config.yaml
n_layer: 14
n_experts: 32
balance_bias: true
init_std_router: 0.0125
seq_len: 256
dataset: "wikipedia_en"
Below are experts of layer 4 (counted from 0) of a mixture-of-experts language model. Rows are named router (the router's row for the expert), gate (a neuron's input weights, with its number), up (a neuron's input weights, with its number) and show model dimensions 0-127. Each number is 128 + 24 x the weight over its row's rms, rounded and kept within 0 to 255. Numbers have three digits each.
After each expert's rows: a language model's description of what the expert responds to; "mostly gets" lists some tokens that are sent to it at least half of the time. This comes from a sample of Wikipedia text that the model never trained on.

# expert 8
router:134114113110187130129146136133113097122096093121132083158119089125116113157134132152164142149152137108132108130156119090120171167083150121101108147125067131105156117130141180112068155116130117167125136124157101070157115125172157166092117124153176114126136124146123135115143155148112107180138093133109133143071128135092132149152151137095147136109089112144086121122208144138048135115103
gate0:084124134107098097088128114134070194124159106106076140141129115132112132153119143140111130116040178132118098095125132127110141122136167161120088136162115107135159167116127113100145135082097097164119154113157134136119115160123142103090137103120122132131119125136117141166126115112110141119135101119143105140151117106128104103144097135121132128130067117075122127088132092159102153083100
up0:142128143126152162131117107151086130125132085098115123145144135138089114152124126152144161135093132150141138123143145151133067128122124126140123153157109168090155125149132155143115130136082122137124144105146163102117116126145127114161110064139132073125104120102132087168131117127110124155171132140154130095089126124122129110130096117146114165123070104096126154098093119148147096129126
Description: That-clauses and pronouns. The word that after reporting verbs (stated that, claimed that), plus which, it, him, them, have, time in narrative prose.
mostly gets: " that", " which", " it", " have", " time", " him"

# expert 19
router:114090116128120115120154147176106130133109139156129126128127122154110106142120144133124114154146171099103120140110145121136159139108122124141089102130133143102126120182125146136147153132145140130115156124142139109176117135126142123139164167112140095102171107126151127147194145163148111141148108115141136143090162117116124103128129115120138134099136136095144141147116110125059107119121
gate0:137125080145113154107184130128130145095121171130106142126095127139121148180122148133163117160118172116180123126112172126152130099099145103171133140120116167126141108163133139153144153084133108110182123088149085135107141093127166105107128131085098148118148141118119098145119120124140122130150176093173134125106119149167145119125119119124163111119136113135115190121126132107174138153141
up0:148132129125127111105163153134143112158105142122098160127163139140165073147112116124163098178131130116162076124113111094136169122095106121109132109124108165114159154110179134115100121069130138157170122135135136108077125117166178076078129117171128140104130130123126135103131126128146085095120136124139169126148132133113180129108154109136136088099175150179120144146135132070119138127123
Description: Fragments after initial capitals. Pieces following a word-initial capital letter, like V-ent-ilation, D-V-D, Bl-v-d, Isth-m-ian, along with Thai script characters.
mostly gets: " Ly", "ท", " Dar", "ม", "ent", " Don"

# expert 15
router:127164080151130107144109085135139084112121108147142103116116132122133137149124135115162192134122112095132125133125152111110145152138176075131138140133114122119135109137146135112193140148138128109138120099156150135149144133162118158155103178091110114127107145140117173096103101122141147128152127114138159136118113131123148098109115130074152154100135137115126101141176117119127150164167
gate0:088123121136124094136142107117147140121161132110111108135113097140149106128107121127161180159107158120136109081142193167155107109105169137076105195122132073162132139147100153119111106115158124130135148096143131130112150150140101116137135121142134144147153123127121123144132145120124157137163118128109142093202086150146143143130147145152115125132134201131150145143089117095100087169137
up0:152122157123102061122125112153138100110091124087127107127086104115106148132155145150068128107107159114128078147147166109121094133127104142149125103121149163102132152169137119141185112119103133128135083141179110097107088099114128147105133149099139145135083153114154122158124085137099123125114080149114141145120116109142159116130170126051143176149153082140115113131139128162109140136127
Description: Coordinating conjunction and. The word and (also or, &, then) joining listed items, especially occupations in biography openings like farmer, businessman, and politician.
mostly gets: " and", " &", " or", " often", " then", " vs"

# expert 26
router:198130170116129127148151131178140075068153123101121116124118158141116135157123156144154178128145114131146129087128107133106164155128140125154116155122111120099132115143158082143129147121146139146102149115157115128159143142165077122104125102137167107096126130136053137088134161143127070148122101107144134147103147141100126089136142117104155142079137129136124115139174134097060113109107
gate0:159130160110172138091110113149162106125153105154105150128134094143103103129140158123126125121144108104107107138117119139150127131126111174106095125140093126111166146137178147154157215132156066138094138073130101109081130131107086060100119118162121126126099106141062139198142118119096113161089142147125141133135134185132116104112127111130108108141120130128143139120127126126123099134139
up0:146155152135132129107105131153126123107125135114171146131103137114143103154122153115163121122127113122104118137184143208144129132122118142113123129141087177106144117096160123107155134164125108144126139158132137132127153119174086115120123127132118122135098129134084117147100135099068121124087130157112109161071109149114113133104119138116139098093111114111144081144103110119131109154114
Description: Prepositions and verb pieces. Prepositions in, for, into, with after verbs, plus verb pieces after prefixes re-, out-, un-, e.g. re-hir-ed, re-count-s.
mostly gets: " into", " find", " for", " After", " enter", " learn"

# expert 0
router:146124117099155077094143130129097082133143120132114132121133160121097125125172132159131140148102175097181174096138152146139179130115137107158135104137108099155142110135150186110099109129124122186129147084164177093135090144141142110140140134173114122131089124080114157088126126125146094144153122112112154140146130118102177067105153120125116114098131125116101086144165144162091154131090
gate0:128119129070104132118119165119135087107121144086125178121129109143182149145153125121118160073099129070090148087144151134114114118142128139128128118121156133087102145135112107139146130118165140147110116147146133111177154110157121067126150055108113149099112128122121130135151071117135150157153108124147142159148098120103181170121130139105099140112101133111120134159169141058137105151152
up0:161159174068157130098125137132117109116105122103142118095112123148145132118152111106111130137121138085121148106154114117150179116118142123158109130132138101097123099147116116129139124107131115118124118142203152081191124163170132079083177129124070098126150123143132119130141106141117146166136163131162133135129160152138157135120097109117117159135121108111121115141138105123098129123179
Description: Determiners and name continuations. Possessives and articles after prepositions (the, his, its, their), plus hyphens and dashes such as by-election and mid-name pieces in lists.
mostly gets: " its", " his", " His", " —", " their", " Animali"

# expert 28
router:130171159082137145071125123170078090128179096100119124096111097188110117141111110110180186152121174109136142103125152156112133098145168120160100127149124108147144087166111173135111124126120133170117122112142131108140092166166118174136110108120122111126131081109118141130155151170107116107150124148114170135080159147121127134102123123104116128102159153165102123121169152144118137109131
gate0:088122110121115122136132090156171120078093143083128127144153159137149162162136150134144103119127131144150128149100112128116127124159113149079176154124124147097137130124147112091147161158161142128129142117135098113144109086146164135134132126131139140154189169146124116166164135132131139100122164163109132166102095173104079122167129133124128126171127134155134111117130121106102127112158
up0:113110100127130131132188139151082106129123134073176096112116102144120135144085116140115081103156094119072125130142137139122107117164126091155139117096155066126093158115160134133136124132122127121106136141143084117129134142138137140131147130130113110141067164133175116145123115168117101120102090132165155138147108122149148138085155100160158110121170138126126148128116147132154134096101
Description: Years and sequence words. Digits inside years after "in" or in dates (1992, 2001, 1974), plus ordering words like first, later, early, in addition.
mostly gets: " well", " first", " Later", " addition", " early", "9"

# expert 3
router:123149142152117116088143147107108089129117140140113099107126162141118162126113158121138146152164149094131113118131096124092136164103154134083110096161123122120141078134141153142135136157152100137130184133131122104168130159154114123142144127093162085156115119115146149099155128077133132130138114144145105135143104155168141093153122096087141116119109142164130104128182149141100114119114
gate0:136098129127133097111118089134129117076118105158125168113172167111113114122098134139091082091172138127126110126126110153114088091108138109100160113151087114119120116158144133114128154140136131105112164082132133128175069139127131130176122141164138131152128080167122138114132147120109136121147188110134139181093126111117100109133102126143104167169115108123116097174136122111113144108147
up0:137133135119123081114116119114111122126151129111174168146092129116141122119116140150097182122137159145105148104161113096136112146087142102100157121104133106103149140148127134108148148151166146117138156110147084142151131105157149110152086091098113111116163115129129129118078078092175089169167095132151112116158149114118155133146127197106091121179113157116136135100139138124110110113115
Description: Table cell separators. Pipe characters separating cells in wiki tables of numbers, years and election results, plus semicolons and markdown header rule tokens.
mostly gets: " |", "---|---|---|---|", "|", ";", "|---|---|", "|---|---|---|"

# expert 25
router:107136169131129109152150115146126131105121155149119142158116132143129150140149168114158189118136187099136102121109143109142110124140138095150118105138115112135181152150105171102112167151127130137089112098162147164130150167148118101111159117140122108129162104148133180128149127130191122113176126070128132167134182131131126112127109107106126145107168106173109133090136152109121146111070
gate0:138155145171121125133103126112149115117076134135116104152139162141130107198109126159146099145125148145162123137143131105102125132117091164112129105139136155139165080106143137113164134149145132121129144092146125194125113115093108103139098119132122159136089140135143149122116088142105137146125115145104154135115124121097127109125141105161113168149128069132152108101098128119150122122107
up0:143152099138140145094128151148106130138116108081157107107152129084133122145120136112082086148110155115107151168119134175138113164139100100115102149141104169140124177129140099152136104099122160127123167135132137065130123159165147096163191161132140091108087121122100131128088131132157150115142126114125106120106090169159113125186109097127175101126064138105113149116125126147085119087157
Description: Name-start syllables. Early syllables of proper names after an opening capital or syllable: G-az-iantep, Post-G-az-ette, Ra-w, K-as-uga, Gar, Ham.
mostly gets: " Gar", " Ham", " Ga", " Rob", " Hel", " Cam"

# expert 2
router:144144096126124110122135114132119111115142122137129098104130130116149135155136164125134150148094106120119131121140103112112146105135114130128077118099103132136160159148167134072144185140122149138133169109126161118156117135120114179168138148135150096104112088125128163145121093176124119115159114116094176153176129157167110106092096086072130174134156100120103136129135132139137145120139
gate0:089085127142143124127151110143111121161128111112133119110133131119122125078141149094090117139134133183172152160137134127123152142074129140136106135154129144123141155157137145101124117141148133135131168127110137143140127139140155095119154142142121131113102133149108141154087111142106114169128100132120142114125115137153129049123138135156142110175101098137103149133161111106133134146080
up0:104144127136170152095129134155097139172149157125141108128117109112177154122109131174128128157171121143126106125152165152093120163091147149124117114110153144158136117109110163064142113119112128121161154121089170107148141129124171111106120114117111141120097115131125125160157145111116119157147078130143154172147156132163120105119140095141139146153122132148120165157127148115141114155093
Description: Copulas and nationality words. Copula is/was right after an article's title subject, plus comparatives more/most/less, nationality adjectives, and heading equals signs, e.g. German, List.
mostly gets: " more", " German", " most", " Chinese", "Personal", " Spanish"

# expert 12
router:100146155146125119128136117132113130126130146163135090133145149114102110139148157147151151120145118085154125114107134124090114147119145098130122112118109143138154065157149172116105146110139099113114107137148169152162098173139093106121132136150099108125102087157149148108153139117168125146111119144141133146090129146129137097111152086126110147081156103108162117158129123144107111158106
gate0:160124091097152160100145132133137117132099142102077137094154114107062144122096159139144127126121122099149132122148101128131119125130120136145093142144131110113102156111140119141167125123141142108143150105099118169128115115111166137110118161103154120175119111129137142136130083108112102090112120126094155139113179126146135110093175132093144111169186130106140104096155083145126115103097
up0:159102107095125111114154148110105118159106138102071121112136128136060147130114165116154076099100122144150124093174128132156115157130147126126118132134154134173124137118146104117145116137166167140151148132131146180117094152127143129118132136147157118157136120103173131115155103102118108126132125103111166098125152136165162111089203132120181128137136162133105109132097107177139100103081
Description: Commas and list joiners. Commas, plus and, or, including and closing parentheses that separate list items, clauses, places and dates, as in Cardiff, Wales.
mostly gets: ",", "),", "\",", " and", " including", ")"

# expert 16
router:145116172152157134142114124146120102070176103157111133099134080128148133099125162160094131191142129087115132097156120130136133151123144120140131109151100125139117125111102149140091148142124100148150153074177132118160142135152168101166138097130086123143126113119127148133140135163122077145146131158143133155104135098137140128107077094112156103085111102121125135148144146112112135134119
gate0:120165152130130151192102112145153124131134164154097092150112112160090139126099098128083115182138119124154109131169158121102136104103117128123141103138139109113110131188140112159128139150111125147102105127170185114106136120127117152162152148116155118133147179156121112107146108126101150102114139156187142098123118132111083137101129163133122112107105147139123084155098102093108136109064
up0:140128160135110139095147153166108171144111107150094086113159092098108145140119098114097122085126110124145105110144138111118143097127143136140051123164095123090174180102137153137160136114126104090137115137152136156094101131117122113127147168120130101130124138141127118155130148140120153151111095077109096119116112195091128150106108146106155160145139189100137072131129093131128128106098
Description: Word-ending suffixes. Later pieces of split common words, usually suffixes like -age, -ing, -al, -tion, -ture: discourage, campaigning, informal, arrangement.
mostly gets: "ture", "ming", "cular", "tive", "ective", "final"

# expert 1
router:098130108117109089124156150128079083082117144129124100102117111122115144144104132128161136107128179090138127141150146152127151119089164108141134099127104098118154135136181171139147123138135106113142147124122113085151100138114100165125154138134108098094116089131141157123134087126137110180116102086166124131117096111112160127148110128111104113156115166144132132121129142136087166134106
gate0:104143178147100112114130142092162114150107134124111142138128089128072113115104169151114126162124171131149090107131077131118129093114118103164118132115126156118112098104110152131096074131133110099131161129165144176153154143152153110120113158172091109139100137153124132111128139126162139141148109157109131126151100144147138108151114117119100112116112110204177139132107125116088102111132
up0:121173136134108076149137102153123137129091134136101129108099142119112109160160116098123115125166162133106102127167170130133116096118127133125157119063128131119138114126129144129142091172112124112118119148149151138140133126094164105131110105186107091111128160169113096081130112117131105125185129111108121102071103119159133123152112145126137113144130137124190136086132130111116108144133
Description: Sentence-ending punctuation. Sentence-final periods, ")." and quote-period combinations, plus closing "==" and "===" of section headings, and periods inside acronyms like U.N.
mostly gets: ").", " ==", ".", " ===", ".\"", "\"."

# expert 17
router:147131157089167123134125123170111104143132155153135078091156123143129123135122147151152102119148141107133112113144135112133112138094138108122083128140092114085100137139102158093099170146113136127131143103118136076168095157129137102122129146133152076116157092123108128125172121145143114160160157059114143141128133106174141118122127074095106166089157125137163114127191133116127144185125
gate0:136122103118157133144093137162129168156147093177112121145142120144103132120109141155134091128117126153141104175107109169150156108098174133083127104112121133088141154121107198097169130103155124119112132112117153108141133103125162149106115146142132117150140127149103138132161135111139146177127141115137185128104108096127138114117127114136107119105106110117082074099104167135127191195139
up0:088123102131171163132145136123132120117106144110184151095120161099122164136142094160128113116095109117088102116147106129125126171128122097114123114138128112066118138105133094149126137133095156117171103142120147120134119148135116144091072088155125127121108127147127131115125141135125090088092121160141103148112131186136142156074124154128146139111168098099130147125101131136118135085158
Description: Past participles, d-endings. The piece d completing words like be-d, plus past participles such as used, held, located, built, and adjectives like able.
mostly gets: "d", " red", " b", " located", " built", "page"

# expert 14
router:115122158122155132101153123125086133116159110119127112096214118114116166107114150152125131143151129079123180066154119142158165121105133120169093075136106119134146124156141163125094158155147119142124125118155157142125118169162127123174145120176149124136148127147135158087114140173134139161163137133134155178107096128129171075140110120128148118122139133093133120110118159147086113117120
gate0:151107146110140099149085123178155132110140113085177045122148108129119130123151122126138154123156103133110128095107146124187127141162131132108129127093096133113164158126141121112142079128115136133158143152188102174163115113148155110086120128132157125117148148123126080078144145114153122083146131122160147135107102144132137114103154112082125149154094148122145121115112166168084131127152
up0:147133178102098122121148118118048116130121127146118153109122160156169148085142149094098138132095165135083128166146133138093148105127091115137134123170143128184136096094163144141098141110120104149099145126104157122132124147108088186129150147121151112159075134126092146117128159129116091159113117081099083106132147089127113097165110147155095103117115176124148153138150106104167110103100
Description: Line-initial tokens. Line breaks and the first capital letter or word starting a new line, heading or table cell, e.g. In, The, O-klahoma.
mostly gets: "In", "The", "See", "St", "Re", "This"

# expert 29
router:137087151096130096157131141131092096117113118112095086127127128171105164142108169152203144107126154130117136103103153134128132104103117124128112112164121125121169114159167155095102164122127129143081170134144164129142122108138114113107130143127095136103142113158141141127167130164150112131116101093112116155091130124088103148144130112085141192121146087103162125099138117116125135103095
gate0:131110136107113164121118121119128126127147149119094123152113127138155141107104099127128123139129128121111159091101168103166128145089137110139094108169139098102144110136145130091173091130104152184111141136132138082147159132143128091106141115104112121139139092106137129122127113132185133114108089150116098142079159128098101139145129137087166075145065119070138149154160143139148106114142
up0:120108141133158122218117141126115115073112155140146125114129146158100133105144126105074106110149136142103122100098140129133178131130112135134127152156119140114127136168134112163149152083150152137159130148139156144145136130142155116107145091124115106153137097115118103114111127115120136127112098125127088163125131117134145116132102116093124151117110103161117141100160145163185122072130
Description: Film and music credits. Tokens in film, album and award listings, e.g. Won, Nominated, Actor, Series, released, plus pieces of Japanese titles and transliterations.
mostly gets: " Siege", " Nominated", " Won", " Prime", " featured", " Series"

# expert 10
router:185129135141157147120142138159122111122141138178116101141143063182108133107103137136135102123129144145163133134147132110152175151116157139144095147108100129132116074156143175120101135155120153116141139141145123112197105130152096134112153163154124117115147094126113139106141171107119112115135150124110122122123142105137118069120117108144168147075125140174141115173150156160076152117137
gate0:108144100188141107133151142152108133134094094159100110132129107158096124057126108139089077156133144120132130122146108124125127118144136113170118149111114134048118091130132170148126118145111120128152159119125138112151183172175145121111138109138142121134100119127120122116153112127091120143127122119119151142119073138137158120155143159117144116116134161122115140150122144110115137108087
up0:084106106175144150136122120120123142142123130118133109119129111102140141135149123161149167137090173156132122093080136151125094145099163121110138133121179100125137145099087113122104160133111128127144140099141104129126098093151127119104144139173104171147131140153122176117121139120125105120168104195141114101170145110120123120089150134154111134114110164107137136120177162130085118104183
Description: Plural and word-internal s. The plural "s" ending on nouns (temples, stars, execs), plus "s" pieces inside words such as impossible, Macclesfield and Ransom.
mostly gets: "s", " forms", " genera", "pl", "ations", " conditions"

# expert 5
router:156133111130146111137128107105081079120136142130117075121129121161153173118097123150130142135140154102166172141121128104142177134101191122107119129115085081125154123119164130113133156111159099143181166127155143099141087133194121123110149107126112102142114102146138159124111124133127127108163111108129117112119119108116148107128124127089171187110138138151120105146153145144130140163107
gate0:142165177087118123160098159152104122133157118092147146119134133132137112134107134158136125119141131151130137158144133125141122122163138143094083122097129098118142133118126125098095105161075133084129135096148133132154141061118108165128104151147144148141139141124146137135144145132116136097121200125128109138133130085161137105117121154118135141125112123140093142156166122136121181136126
up0:098132121099091135152112107164178120106114149146149132110085103087135138133161143090090107089114178129124128146160118140153141147147109138083158108122150107141090137158109108119179086145107131149137168154111135126129082127117164153163127137096100150125121120160120164137139126111131136135104123164148154101094155158137148136155132119135106104123105099134111162130118096158169160118129
Description: Word-final pieces, on. Final pieces of names and rare words such as Farm-a, Aragor-n, Vicent-e, plus the preposition on/upon/around.
mostly gets: " on", "On", " On", " William", " upon", " around"

# expert 22
router:134100117092132129082109140136114086145123118126119089145163115144089129130134136151142176127138144072137147127147130136167135111107166119122137132134120094147140125158221185115122122110134151117145117091162160138182072134174131136131146148115091121146114140135083167161139138151127096137150128123108136144121150115130118129117162118094144114121147137139125113130132119097126166119069
gate0:131158115116146125136124156170110163096119098139131125142125127135116086108129164122090125160145147107156122124132148136126117133161130085088136106152135075111134108145138138148134121144153118139098122127136128135156123126188136100176136155109149161139109130108140119183123154162117102122110118121114141143097098162179120145093130180128133080140115159137151145128141162119151100122139
up0:106130127138127139078129127147116118117127123153161129131165133121135085110114150122118115140158107112119122118122145138141156154149145110078149107136111116106116126097134129147066126146183157112133180131103158098138137148163088094147143174121172150092140132101122167159109147158105115133120100125094153117110092166147154158128116153108136113141128139133154153138143133124178127125139
Description: Digits in numbers. Digits and decimal points inside numbers in times, version numbers, coordinates, vote and results tables, and dates, plus million or billion.
mostly gets: " million", " billion", "0", " according"

# expert 6
router:135134102136170105092138084118130111087139108147142125095110110135141117183100115119149140152100139070140133121127127099126140120140176105092137119111119122135147065114137171157125196149135132151151115126143144118176097143151092158137158111148171090112136116104114149112166100196120119110104117105166113123111116119102153136125106131100163140114111110150129097109152138126124157166116
gate0:124089118137161158077119097095138125134112152133114114124132128107133122093142119136118112136107131077135100129096135155169148141127129094109146124130144140099101077147118124075078102084165112095050165125175175132156111150131138132126156115126143162104102117130119134143122158127154092100132155152122171101137133160132110168170115090131139102119134158134108098093127116154118133094178
up0:093139098123128142123100170105139125129096123095109119154147136152143097161136102147148126112143166106124122141143155092144068124150080116094153164108171108136100102138086084152133132109149122127131138097123140113126140130134146133154130128101165115101106108097093114124151108126106109088127137155132122126118128113129165132144109130142114114103111174124118063143122122151129120142120
Description: Digits in numbers. Digits, en dashes and percent signs inside years, year ranges, statistics and ISBNs, such as 1824–1825, 18.1%, 1940s.
mostly gets: " century", "present", "%", " (#", "–", " mm"

# expert 21
router:131133123140141116161121065125108123110114112159114109104134153100097157126129155140127150134137135093130105129101156097153139159093137076110095094153121135115178117121148170108138181134116075185105133084158164112143125132130111129152126107179140110124123060150129151124150107099135119112156100123119117148127133107139168135125118104107118103127146140115103096146128136155136159115104
gate0:107100142106094105144116099126134142109144115096108143149157117151114114115139146134187147129155154090153127125115129056145136140109140102130150134101126098116138155142120128096167119134062067181165148136150136155112122094146130105099156137099136115137160081175168165124106130129131129062104107111105120134102135108064150080118144152144139118127139153155144111101121139116135119122082
up0:087084099106094138133103123125116144117119111048108116132143104128123139091087127157137098151119141111121137152121116138090144119151130135126092181127131157148126191146182166138113141128186091143118134121122122162157112155093093136163145104121124119142125138132132157108144144143147145103105108133126125123125124140114106114144146122148100128132159143155130090134137163103114154141163
Description: Foreign name fragments. Word pieces inside non-English names and terms, South Asian, Slavic, Arabic or Chinese, such as Kuz-net-sov, Khan, Singh, -zhou.
mostly gets: "zhou", " Singh", " Khan", " Abdul", " Sar", "в"

# expert 30
router:136119168085138107104167074175082087133135143175125102091103152144116103117127134145171078110122141122124112129131160134132143190150129114062082138144125098140116110107094143160120172129143104112104173129162141113155116163127072131176115162147122080111153108144119131133130101132144136159124131084159136140066120111127138120091121103101087130118125138136092164152122125099119136136101
gate0:149134176147108139149110106143120091117149124159124128093134111139094079146106130133129148119134104103099115128129113141140122133112114130149117158136110075137142105109127097140132104119131139115161166168118109123130116123104116111117140127074125126107177180154167148147128129134148138116101133135139083141089154148134145137126123132117128135162108178140074124151124095115090128150119
up0:145138148138126115131093140105153162125123131138114145141088154118149163115121133105131097136118183141143123106125116132070104123131169125145124064114110154121131146170147154144091125109137116153122079081130178134085150163114168120143123159122144113103114093145098100097147095133101105156116149155111120153138114141135152122134159147131144151138105156104128149141166137143155150122156
Description: Spatial and relational prepositions. Prepositions such as of, to, from, into, over, especially after compass words like east of or west of, and ranged from.
mostly gets: " into", " over", " near", " to", " back", " along"

# expert 9
router:087138160132121104124137147139143114095132163128108138148102123135101132142161116133164167123128129084104136130170142091133140158146148117124095090135088100096152118136122117096107130173139139156102159149154134131145140151147105117129138095098142128100169094149177179095143142146131134180115108097141114120139111152103129110080144118117109104111110127148118154096140133130111122147149
gate0:157129100108180093092098170119155116056126080112104129111109111126113105133116136116128097091091198162124097105140129133096102103118123124107095161152105112104144137124107125116139148161139134118071144121152146203139134152114143153128116170123138139118121159131123118125126162108121107145123172089119134118120140155139088127146171118159106122127146135096128136072107135127149135123139
up0:125156142162112156135117120153153126146153120111138112097168134105151133084138081099125128117151117148159135166134116102142132154085114113084172096148117129134101128151108079100135137119131124159091098118124096123160107166110112093166131110189146092106160138106146128163127109123152138079159086146133142099113111095161151135079125098108169102134129133111115126114128151168108097084158
Description: Mid-word name pieces. Second or later word pieces inside names and ordinary words, often after a capitalized start, such as Fo-un-tain, Ve-ter-ans, Glo-be.
mostly gets: "He", "She", "An", "Jo", "Ro", " San"

# expert 20
router:100175124173167079141135141138131114140144108112140138103105128157113155149142129137129185139100139105119164135084157106126142153153136112159109130128089128110119101153153134131155142145151101133095161111178169095143098113170102099160127184118177119114124079154102139124120124153131146115181095140173117144124123111156164129117123111129142143118155121145141131185146163110113180136130
gate0:153132123156130106109122153197149128146144129120149130169131141169100133157184132127127090132097102132096155117129115133097094127146067112120128134128115106133106146110072133156163149124144084177116114111142120097163112148177142113117129184125181080117153138123039101088124126128126112149143103115129137147131102135086149160101153144133149128116105137133104117107124133113139132137125
up0:143119151123116143143110143155127133118144094127119117166099156145136134151141144112074116146122113152114158168167099138125164095135096138117110076099142156122170169132131126114095176160109202118078136163120148146095147154140116114159150130144119110077160126140151149132081155115164124123147158146111140135092141130102147105123093143129174121107110133105163148103155152116145150118091
Description: Inner pieces of personal names. Middle or end pieces of people's surnames and first names in lists and tables, e.g. Dick-en-son, Kirk-br-ide, Lind-ner, Jr.
mostly gets: " Jr", "ić", " Singh", " Dr", " Steve", " Slo"

# expert 7
router:123086181158122138142142134193102087071154148136113088104144111141137149132131125138140167196137145108135161117154083107105154121110148102145114137122095123106141124162131140103130137137153092179145142085126105099145083126125118161131161122111113111100161108134134126103137158163144117110125095122119155172121102081115141096120158117095130133155127139107114100137162187129118146179108
gate0:073141112127164137153152139158128075109103123117102120118141106110151136143140129113132142107153158141117185122127137135083131129114107143110144104095122148138110086133081122138161145165109112136112133099122120119146120118131119116096150123130183075123120133153115135111115184077135095140130153103133049150170145117116128114116090118144089172120154094146129119105105124112113106150145
up0:106092183134096112134151138093114111124143150125164156092116130138153113108146099121154081172089122134148130121132118088122143078128114065090155128128145121119139175125134168123147110091137139133136136162189149134110203128158079116104147144097125143151098094115124156110116124159119126133134103083124156108137151179125156133119127162121128125099172120112147128137131106139133129076095
Description: Role and institution nouns. Nouns for people, roles and organisations after "the" or "his", and suffixes like -ist, -ation: member, director, University, team.
mostly gets: " member", " members", " director", " University", " player", " Minister"

# expert 4
router:094152166072149120111136120137143120086111138180125133112130143111143150169143119135146129153128173091121166136144087157132131141158153093117108144143119120122131138145162163141073149140113125193139151139172154148137147159123138134101105099153117114085108117102114139115162124129123137174143133136138153120111140101149116134130112085146143143099131146085105138110150151118088150152141
gate0:157172132129084117137158135114117135128161174117138142149106135132130128137116091108100147171145130062122143090144108106126118103136142145127120062115099121098073131131130125101125148123124069120125132113155094141108094118131144118167146126116138135120114148090124168151163101108166117104155126133093130109140116164132114107133089129111145101130134135115105119114122163129127146123095
up0:122097148099117135139159139142138101129120123110134129154171122108138099152109139159119109110143127114201139130124170100117109144099150090143126160129134142128149075162079148160113106146168118100152111136134137104117134115104097145103151142109129096150121116128155136110112124129125130129159182099171115135128140120110166178107129134147137099115089145133157129160126086107108167130165
Description: Mid-name word pieces. Middle pieces of proper names, often after a capital, such as Ni-e-mi, Ha-der-a, N-in-tendo, plus given names like Anna and Maria.
mostly gets: " Che", " Anna", " Germany", " Eli", " Maria", " Daniel"

# expert 13
router:108112166085140089138102134119117113124126142176125088121122137131117147132151131125135185130156142094122150120103170120144125141095169145103125099120119090108130142135133125132111133110160122131119139105154157124184093151103101129112155187146112127105134132147141155116183135116105139142167118112134127178099120096151162142075108123125112145123159114160099142111146149123138147153112
gate0:141115108135121128161099088174129120088141118127144128118114097151159139131179109146138117120112084117116119189134127149152109087115114094122173074123113135084109155110086121109114140133118136136130089133127119072118132133104097148141120110122141115114096189143091112137131109135154138169140123109113111081137115149124163106133154147161095103145167150123093149083112143139159145133124
up0:147126121128128112136160136113121129124162149131108129130107168148114147138119104139105115131206110128128133079123127106111135121103146156110115142131143131082144139118090097134095113098132109164125170112131117111135154079135154117109170112166132133109151127135131136120096135118082087137104124080139156118116141133111108133100106137114129105136117147126158150118120137139135137120153
Description: Apostrophes, brackets, hyphens. Possessive apostrophes (bird's, country's), opening parentheses, hyphens in hyphenated names, slashes and opening quotes or brackets.
mostly gets: " (", "'", "/", "(", " un", " \""

# expert 24
router:134132093121123087066144096140105099111135137142151112110134119114093127154124143183112102127109150102136143123147112134151147142147143119119114143135091109122139114131136147127117183174142116139152174063119180093153109130164116122164162163147155123144104113133151196107147119137097095131129123097162158134132136130176134099085165111143146135131131117164076124122113118151101119164094
gate0:144136083122088149126142146091139107140144127156136152160144167166146134089156147109155151136162171145112126095137131037099151106099187132129117154115138173138139097160151151130113120144122140110140137134108119159158098148176155116140146140159104142080156120120153122124118108124130129153128154107123139125148121111124127108135103142121139134101123093161137119115171101158102125147122
up0:145109128117108158103139124130152086103076140175101182117124108153110163125091136148143163137157156159104100140109154104135137128109150123133102137121139124119117124159115162147155098193140127083112118122088132111130103094143150177105113116152144179126135158118108123175133126139120160108163129156088169172128133122154092079131110135161121123114121104132097115111141115128109106153153
Description: Spaces before values. Lone spaces in table cells or after labels like Location: before numbers, plus the S in U.S. and words before place names.
mostly gets: " ", " Inc", " Ac", " southern", " •", " Historic"

# expert 23
router:101128121149132111100122126130131110103124118117094095096108144116108120155104124167137160168086142130157150149158136148114173160129144122118117152112119091125190095126180169123162093153121126133123136111115122095159101137150131096126154130159111111120154137108153155104122129142150086139136169115124127131118104111152162076101133145123145096110112128158127108160127142148111143161136
gate0:123088107130105082142165171118165123139137138147105120168097136124107098123182098168128152113135119118106125132155163124137109129119152110145143139120130099104170169083110177118123127119140106135123118140133127098127111139125138118114147126124134139121082201155110089109098117152121139091145140102145142123102058096126135130111128120152128069154142099114124089147129118155124085160116
up0:095121114128106171156117120116137168147173122141176127133133143175126154136158140133106127084118118104156127116170145100112147151133171108096128099106149090149169103140108143131155088093152142083115123120114133179116124162151140132116091114115129135122123089120108115155179115147101102117135136150151129111143117104112148149144092134169163117137165153208126143158103154098152118098125
Description: Colons in infobox fields. Colons after infobox labels like Education:, Institutions:, Parents:, plus of, from, including, University in biography and education contexts.
mostly gets: ":", "):", " Order", " include", " including", " University"

# expert 27
router:174157182131129095125149113121105090151148132121087114125147137184132140176125172080152139091140159130137149130116145106127138161138120130143115107114113094124127082139144185101092120133106113178111154102154130144139109157164121136124110118168109109106148079149111135132178152179135106146180128132117153132091170111134124115129126121134120155081165095143113092111123152150091160132122
gate0:151140131079159099127090129131102117155138122127169134138116122126143084137116167145142129078107104121167134139157120155137146120098158088085113125126135118144083122119139108174135132159091138169127142120131087112154130179104160176104113097134139116127139126132085168187126142132100119142161161106098151145151100161144110135126125166097132126071133108142149140141160128108132101101110
up0:073111113151139093165180094149180110135131112151109126117128120109172167144121154125133109076139078118132088127179136147134106130104099146134115120139102146153117132132118093159136125129161084141133104124151114132152162108130134130130156107102125111164123143126122149106211112149102142119146148131132114123109173151141152116095108135137171119141165096104148100107150146126147129144160
Description: Month names after on. Month names and first year digits after on or in in dates (on September 27), plus football position codes MF, DF, FW.
mostly gets: " MF", " early", " FW", " DF", "ABC", " Died"